From a checkpoint of a small mixture-of-experts model trained on Wikipedia: a shared expert of 192 neurons.
Below are experts of layer 7 (counted from 0) of a mixture-of-experts language model. Rows are named router (the router's row for the expert), gate (a neuron's input weights, with its number), up (a neuron's input weights, with its number) and show model dimensions 0-255. Each number is 128 + 32 x the weight over its row's rms, rounded and kept within 0 to 255. Numbers have three digits each.
Before each expert's rows: a language model's description of what the expert responds to; "gets" lists some tokens that make up at least twice as much of what it gets as of all text. This comes from a sample of Wikipedia text that the model never trained on. Tokens count by the router's weight.

# expert 57
It responds to: Foreign names and regnal numbers. Italian, Latin and Chinese name pieces and regnal numerals such as Giovann-i, Theodosius I, Xi'an, plus of in royal titles and binomial names.
gets: "G", "of ", "V", "I", "as ", "X"
router:037109141146098077088087115133084147155183081143112209115112114146151115152099178152137169152099113121127082136113101123144214159149093072185174163111107126165067136136144118174148116121118141128091171127147157086092127132152156129087114090085108087121100156080114152122138184143171164124163151095165114154069126082123074093131144122142104122159148134131146129113184047099123102117134143121081159137137114122143144159109137182125170168156143066162122097132102066114162078168107149120064149091126116096175185150071165090193126072181115087115079109117129128050150145191140131134074150097079179140176141111150168138140145105138117125092107128096147127135185168103145137136106109174182140076147118161103110147072090156156071133135080128156105094113125090153129128184097120
gate0:151120122081109097157123157162142105168159106167103108202165051144064160169076158125156107123150099119091097133143115114132106129138132107100202128136137166131132134104113222145078119124107118131103080126164140131107132110134093124151093075142083073142159136133137114092147109140169117180144138181116130048138099110151105157192172120054150171130086132131113124164141091152153142119123161159172128118112144089068089160142159078127152136126099139110115134111110125106151129072140121143194119096129093139133073149132171188109187180133103093187116136094162138160113058063129117098157125143123111109093104125151122155117076087113118098137136148115088137120085071159116151143195088080102140110115085052124144139136121122182104064147130141087118155128228133118117153051177214
up0:087083140205092137115093133131146151104089148110144106084074133104147136147181125127071154117145069175147108146125141136182127178144119126148126129176190119124133089103143108169164095083106118178163098180166133164129132174102148142142164189098188154088115152110166148179082085141092127081063126057092173104116105147073130140044144144117142110139089135128083132107086163099121112115136100108131118120183119155078102147166037118106183127180167137123125126128124153145115152098122078120105106172106141183121102067110141060124126129131198182110187101167115140117165128137153146144029150141167124100124161137052146122162161194153132165139096096139164116187172189137121149128093131107154126080126146158156115105114141171161153170124147117070181120127120161133165122136106120

# expert 59
It responds to: Single letters, sports scores. Single letters inside words or names (Bowyer, Heavyweight, K-1, Sentinel), and numbers in sports results such as scores after W or L.
gets: "y", "S", "Y", "n", "I", "W"
router:144089135176146190061181110201131107107104147126164110105079161111124132144157116157117113068164058083067197077083133106179121154086156092146120133118127118097176098149066158078123073122120142157096125121100083089184093143180105109094163198137117123091162128142132112086120146135133077138113098092114118148121149085158114144084118105142150181150095162127122150110140102126121157103116088163058125140183118099175173161108118093098110156109103120151089093092090107076085083144173097153121177107114149110077135079154180107150081081104079116126168148146119138163126133120175100143118120112130062110165091077141150151128129203184153135140106114111122136111129179137085122068159122184109101193141115123071122124114152154112095124125127113128165167085072095117146161051164082
gate1:146155113126140122092107116125044134146118075052153188108093171159104111191182211098156113168144141104062125160100188106088119096127104136135144129096107077124137142155125125096121131141184112094116084132087066151089072167138126146200152111089141124125162155179117194086137090138124152161113167153112079143115137147144094143129097137115102098151137089128104199103129101044145112160120116106129149106122181094149099144132079183143127124079087173128173108078086115096147118121151155137126101103070119149116109068126097175160110069110124146090115255136084133120070171128161133135101088166146117125117141178187130149121135134163159082091121115116133168104090112137107188124120104142134144140145180073180151118111156148173120125095140091129121107063113137121165141086176137
up1:115113092142145093059122089125138115222140122127162083101172159132096192142088112146058161142106092125199121123163127112138126125067076146106165124132163144137127206085089087120148152144111142144130130131171118127177133167173113176045189075171120080163190097105135100116096095118130155161115169152136132138152129153156145185094134123098186161133144144149155158061105125172123176108107176156115183097104084138083140110162148101149144142081083114050120149106141131140122103154088150081125118039134223137077108145145099109165156147133107117096104099138206169135144124140137143138119151137071124124120148104124076163218152107113084121178108114113095123129125120131123084131081198082102124096152096134086102123122160108104127141135113144144098154136145166096149078139097159

# expert 43
It responds to: Infobox dash bullets. Dashes beginning infobox field lines (Launched, Commissioned, Out of service), plus word pieces after capital letters like F|oul, Re|ev|es.
gets: "- ", "ast", "oll", "ill", "und", "ag"
router:118134081151150194090063113154189101134127117066170087159077106141076155097181103090183086118102121147158184075121095131125155144119108098074147123111085113146082173064154066096181054068090190149113159101148142173174097136131176148103150072101129118105163157128131180118129104133111114183148086158136152063158146160114166096182180107122176156122080097191139163124113065130156194124078115122084139120136084119131121082143172120073142075143093087110175124121165104092158136117100063173137105161150111098143134137166088089152137175101158118117196123148115152103108089152125132113149102112120123125116140080143157129101105133133106121139138140118160123152159150128100113129110121109096116069099153167156125069123119133131115158135106131112157087199147177144141106052193130
gate1:161160066086111129113125150132122110139134120137104068152124147180142215180184171098138068158162141107093137113121112159108139078110143161065126166159146131134200192118189173107125117141123149105162095091072113130143134128133108098098162182111164128107104102111123153114111156110202091110157148128181101112143193141098162115076107188113137109130108101145057062116118186154143118181127130177098114110109186137166110119191093124165150124133193143078128170081136164144098084120088123130164138138162173147071179164110150123098159164147121174105153089113108112113081103195072152091099135111134127120098105097169197146065070126141108117112205119162103148081104113118154115140107095094114153114138118088189059126139161104128157157125174167148191109133149157129133133131103131
up1:113128154187160096166143164121123153116137150132110122126105123122138118103129100143170163140153134201151105102117088188191119192173146160184055088088112143133085126212136127110133117083105117136149135075094110166077139152069133166146075160092178122062068131101126102133120091123080072128090163134130126109093166077162111126135105176133172155172138115123123143151115068138148096138159168148113077157125180164118166162101077066131132114126104154129151131189148091081150177129153108102167132091138088092061118116087224107112117098119141117125106108131160108190147130161169080110191149129119070102145110157128044156172155068134088139131144072116153133133109119212143139189149100094082154149133120117120113137100149112086149099147118127100093094114137153140175101103087160

# expert 35
It responds to: Narrative subjects, music releases. Subject words starting a clause in prose about albums, songs, films and channels (song, album, It, he, which), plus line breaks ending table rows.
gets: "\n", "and ", "he ", "\" ", "It ", "it "
router:133132131105126106135208092110077144153130160129170142133124175091118125055142140147108150132122136094162097151091113124128168109114136079181104117129174169134123105139102153132124097148112134173096147168134156143098148121165100130121114148079128103090108147133140204094123169080150167182160109113125135086156170068165098108065145117083126088104119140149135117167083118082148095122143188161114112116136165096185079163125118165090134133065134125166126125166085090156147122151133129132097110098101149123097176175128132110132196075147151144090149132077082119071140129153118161197107144113091153136189071151156062177175088162114172105059182158095147135133105112068114125166132104179171119061125049079084132126151141129112120089156076154062129075167063104169206119148124109
gate3:186150162082165156087192074120128137117175109174117150093206112120105099123071093105170126132063160116127138157102058146140160193177142099140162158125065101089180097077127142115191130156102126113150095170164167083100102165076138159116112139165114107105168142141169136147057104103168180142125128114171087093162132125124143181127148107032114147145135100078077145136125094161137155099098137147106127097106104102109154111132183180121124176131090070120099142146111092160088148138151174140137098109106119101062119113137155165112166127120142184162153168079141149143104122121124156123114063111105121076171107130151107194077114123146152089152196128114052175050113155132114081132152124120100142126148096101113064105156162160099132185117149104079089122156130146117147156105149131
up3:089087175140123156166190108148134132153161125187096130133142112096100090112170123147124131150099109109122208200064086135137146133179146132176151174141081115101121091123135146167148143099140106164172116139119131134114152095099198113115106239131115174108194135154140129139109143154149212161106174141150087125191139154125169119140078111025129112137042119097138148170123102156149186120146122178115165132122133112145189120142154125127161158142084070078094046127096104150085166140136128177150026131106160111114104108132150142114167121148138158144150183118126111130094124131144123065114095105130095099143125111156140157114157146186181122159137123137119147067119192122141044075136157109105128149131124121110089113205163137127143162137126150176113128143083123107142140157150137

# expert 19
It responds to: Sentence-ending periods. Periods and closing punctuation ending a sentence before a new capitalized sentence; also abbreviation dots like Mt., Sta., 1. FC.
gets: ". ", "\n\n", "). ", "\". ", ".\" ", "which "
router:127097110178147145170125129201120138081119108125136123145119139089124148140107121117188162124130142102145167143144099147099108124169127183164122123145121101161178130103091086150181164163072172066109205169188149138132209141109065125084134072133167117086139103153126189113130176119124120086129142126118112098192110162105094109124097161134093135069162108128168154173158134157164145101127128124096115109055114121099121174118145092150134118099117092102163150124133136099171162156162151121115113122117094109157108111171126102144089129122122106166146102167191194117097190155184101184096114152112172187189110167079117171182101063137142099126190160112140141143108081105182141172101087136165148086145089119125111097079191155089141116164119184127164121168089190195111091140182147
gate1:102116148129132123122118122090118095172104084085150138119120102074119154113168155069192129077118154129122141174089173147158073124065095044084132127090148127203137127175078132056061123139114178130187136138059120118150099096104108136131085143085156048117090148167163151164126105190157121108181149095147203145146166073160140162118139160142142137151169133152158092130139137140142067106115158113166137099137134152208122156072140144121086136132104160120135131124126071134130115075206105115142106073130127149104131175101159121068158161116152139111138162149077136156109111107099164154104137097120130107126119125161151131050157109146119081156125114093126131137164086155099129142078103116109064108171142050190201158156170107140088132168145125136103122087102096115182157146149160
up1:092077142127142113153084123086181119159140090169131112168089070138119134104147126062211178112099130082168140135131120147112090148147095134127197094118122146196152108179071106082108161171068146157220115138089127128190132173118121106099151121128122099124121154129133107166112120199135107094167184074131163190151099157140084120123147130122139107118201106112122128155164153147115090126124169089143192102147109122149121115108116175173116142138115107143109152086131037099164159122153143082124118082122126091057136177130140122080136110104145133139143127143125166128102198087167148131116186157091161144150168142116156162088162082148150136148060191143139095186162098122109117140065119126141101136173133091192145166157154134094139051111129126172134094100091144130142197162166141

# expert 2
It responds to: Place-name word pieces. Inner and final word pieces of foreign or regional place names, such as Besan-ç-on, Guadal-aj-ara, Polyn-es-ia, plus -shire and -ville.
gets: "'", "o", "ia", "as", "a", "k"
router:157129165078171091070064128113106084132136058144141098140138137171124137148110150160132159108116174091094109086113147103185209136074138194172107157086087104180125136123156110138108119123147159164132127156186083141153124113095134113167158091153146066165126113122053089159128157100177152140166145155130115137118146178143108190119088131087108101131110137145146137182068136105176166155144201118150101121100148105073142150139102194095156153159143147133066112097108107158133080090112156157090145122126135124105126111064136127104140092104091151119089133114032155158109050098089115185137191098138152177118136161189086125136128128158163216129094156123177074148129074107110149103160137128107117158119141092158152106117159097098113117135215133158120066099098128138118149151093118
gate1:130104123094150155140131137152121093128132152081084152169129086169138114134092125086158119135052149160115076093123076126132087118138112149108126110137112212122132053116121187108164073065119127179143167141105134055152138126174166094104105161108149101160154107112139111134164178160156137071158146097176143141150134154165101121184119107108066093165202113139118130197154129081123127083125197107079138167134159147061124063124120092142143135135187085158192129133135121144153091087085141182225133079114104128150127120095081130084098122158123144162127133212153141139096154101117138094095090125141092115137147172087116138167144110141166103114141127158111104122098100081061101114064085112114147081139183102199119137112190148106140110133106120145172137125115114062157140102106090
up1:185143116138120119191165094105072123165132160147155122192107206162091111092162076101129096142129126122156177116123165148104183126083058145106094176169136106118086140091163121123201178146126148103120107059109123183146133107164116139129022108106098130120108159124130083123106115076144113103116150147117134138147186088083140118134106205117093133163134171091107139113111107142146119164076113132181118132127169158190138127103133124065154086173100135086044143141095122113095073109131141137060105171160091138095122190129097132096173124100101141152059112091121147090138075134153135131096102136112148108108148152152169117041128082144123108135124102176115166142080148105124170146106137118130152133157141043149117074109107124145109111108034097125100172072119115121117120168167130

# expert 49
It responds to: Phrase openers after breaks. Tokens starting a new clause or cell: One at sentence start, pipes after quoted episode titles, A, numbers, and director names.
gets: "\" ", "one ", "One ", "1 ", " ", "6"
router:111153162095113068132176070106112151152117118109171166094121088139134107100119141088086169159147124087157092115156114080104153116095111160165070114106165189181060115159120146180111114139144176130130138145071093086102178126134095167060140086062150121122103094134096114106136161071154136138154102165125064141129150050131133092101116091153140079112120116186087092146135144098115114137136116132064110137098132061139130174147114175140149178170143159131096143109142108140161167130164155095122128124143133095144188150070167148144172107087165107070118131132155099158164191154085163169151167070071163155139108088143143173137134132097169168132176136081105126072166136108145144156144126177161132134143109113091103108110110209113116107117053119111105047153096083162166065169142138
gate0:217158108098161127075054157165101104114190113141158107150148137138170153182119145110120141082104086118085080109137107158112135110149117112089148095160132137129137115122102120103163080131147148151130109171152150138136148166067145150107125124173139084111158103104154155133119108161077064120119162135112150058176116175152156161072182104124141140120116206135167110134079051075136141152167163150123130092111171125100078115102105106158092141152130127104079112122186142185074128069107172090093121080133128134172118160122125143144115116103169100095201125106161165117163135132137180133137174169165103160143125156148170123141140116175130012158151143121146067131190125110133204090128141175130104139081111138082081134121125110175167132067143113169113079094201106130099111127079122
up0:175112068057165136152159118085106146092178112205103128181133080115104144111119143136158185098133097104109075174140096171104148197131126044113134084112150147135155083111070147142117166167142139125161106100200139091127149148115137147086129168109081101175195071098169147124127151142125152157122182128104090132121101152200132121105153075138132150184234145111141147105079138116200132123114150142169123098169119127118132131122106153139135159086097145142175113089144142080134134107099163113127141148121153075079111115196111120142149149090215108138170115106138145130129184120110133132077098168127175111117141186111150169081055071134110107114112132073111143120150115162181138115125167132115115162095087074101078117116121118088130113103094136156124138182169143127079157178128184

# expert 54
It responds to: Inner name syllables. Lowercase middle syllables of personal and place names after a capital start, such as Jer-us-alem, Lar-s-son, Fer-r-ara, Jam-sh-ed.
gets: "r", "z", "s", "as", "j", "er"
router:168127190073123176180084189083141177143136116151169078100148138139146145078099081141154098089098122143159113150117150100053077149137076164069163171151157115084123111081139177112084108094127115094161148179170060139109136135081116141116124162063118117148089131182199113133162112135098055094153158095149117133130179124082115206130074156142128089105110088146151135151145102132148072143144057100136131169124099138146090089138139123104153087133180122169122096130119104119142141097146140117097107091175069117156188133128111098065088134139132162146078073169096127087133096155106116130114114079130102097161106155170110087116150165135167132158168087106109119140099113158159132097126100088162184080155170133138133083121106127120122121136125130102091202120090092048160173065127111
gate2:129106120106127134122132082126211173132124187137087148154109154184115086137105081137088132142148112066119142106118184119155163145133130115149129097137210170119111084106129143095189110100101110113094187167139167070133084098083109211103086103104093081144115091149095116133122139115085109136136099144128186195130166140162049185153109137123202092131200152197107117112059102112152129116123094194152154135111099111166130118140091080146093138136117080113120151099113129102100188182099147107140168117209147127123103097128181134193115162135156149100112176128129111144129118148113109098144092142091159148135109088085161112068145078128100151125066163133159085162154079151111087126143112123101105127198135118134140107190175169111088141092125148118140132116131080167138121139126213
up2:103149147216175057113160179141095080137127081067163090133148077150120108150158155148120100170155116153132154110112085134108091098118122104143144170116134129160152218156216158138095151125108124083113055067090120186109135191156167116175126165122157188172123168114169118129157126104119193103112181102108136097099062150068157116136126162127113133111124134099123180129145139143120181193066138066145113134111143118114113085084081132084191137144075148131197149160100120161105065100115119130115095139141077129137143129137108158088147088152077102151116106108127128072133087089125139137116138095113088087175137199149109176131146122168187143135150100089103168139135139096145082163148156168158113122086151146137133166077134127143139101094126062113146134139200138074136127134124117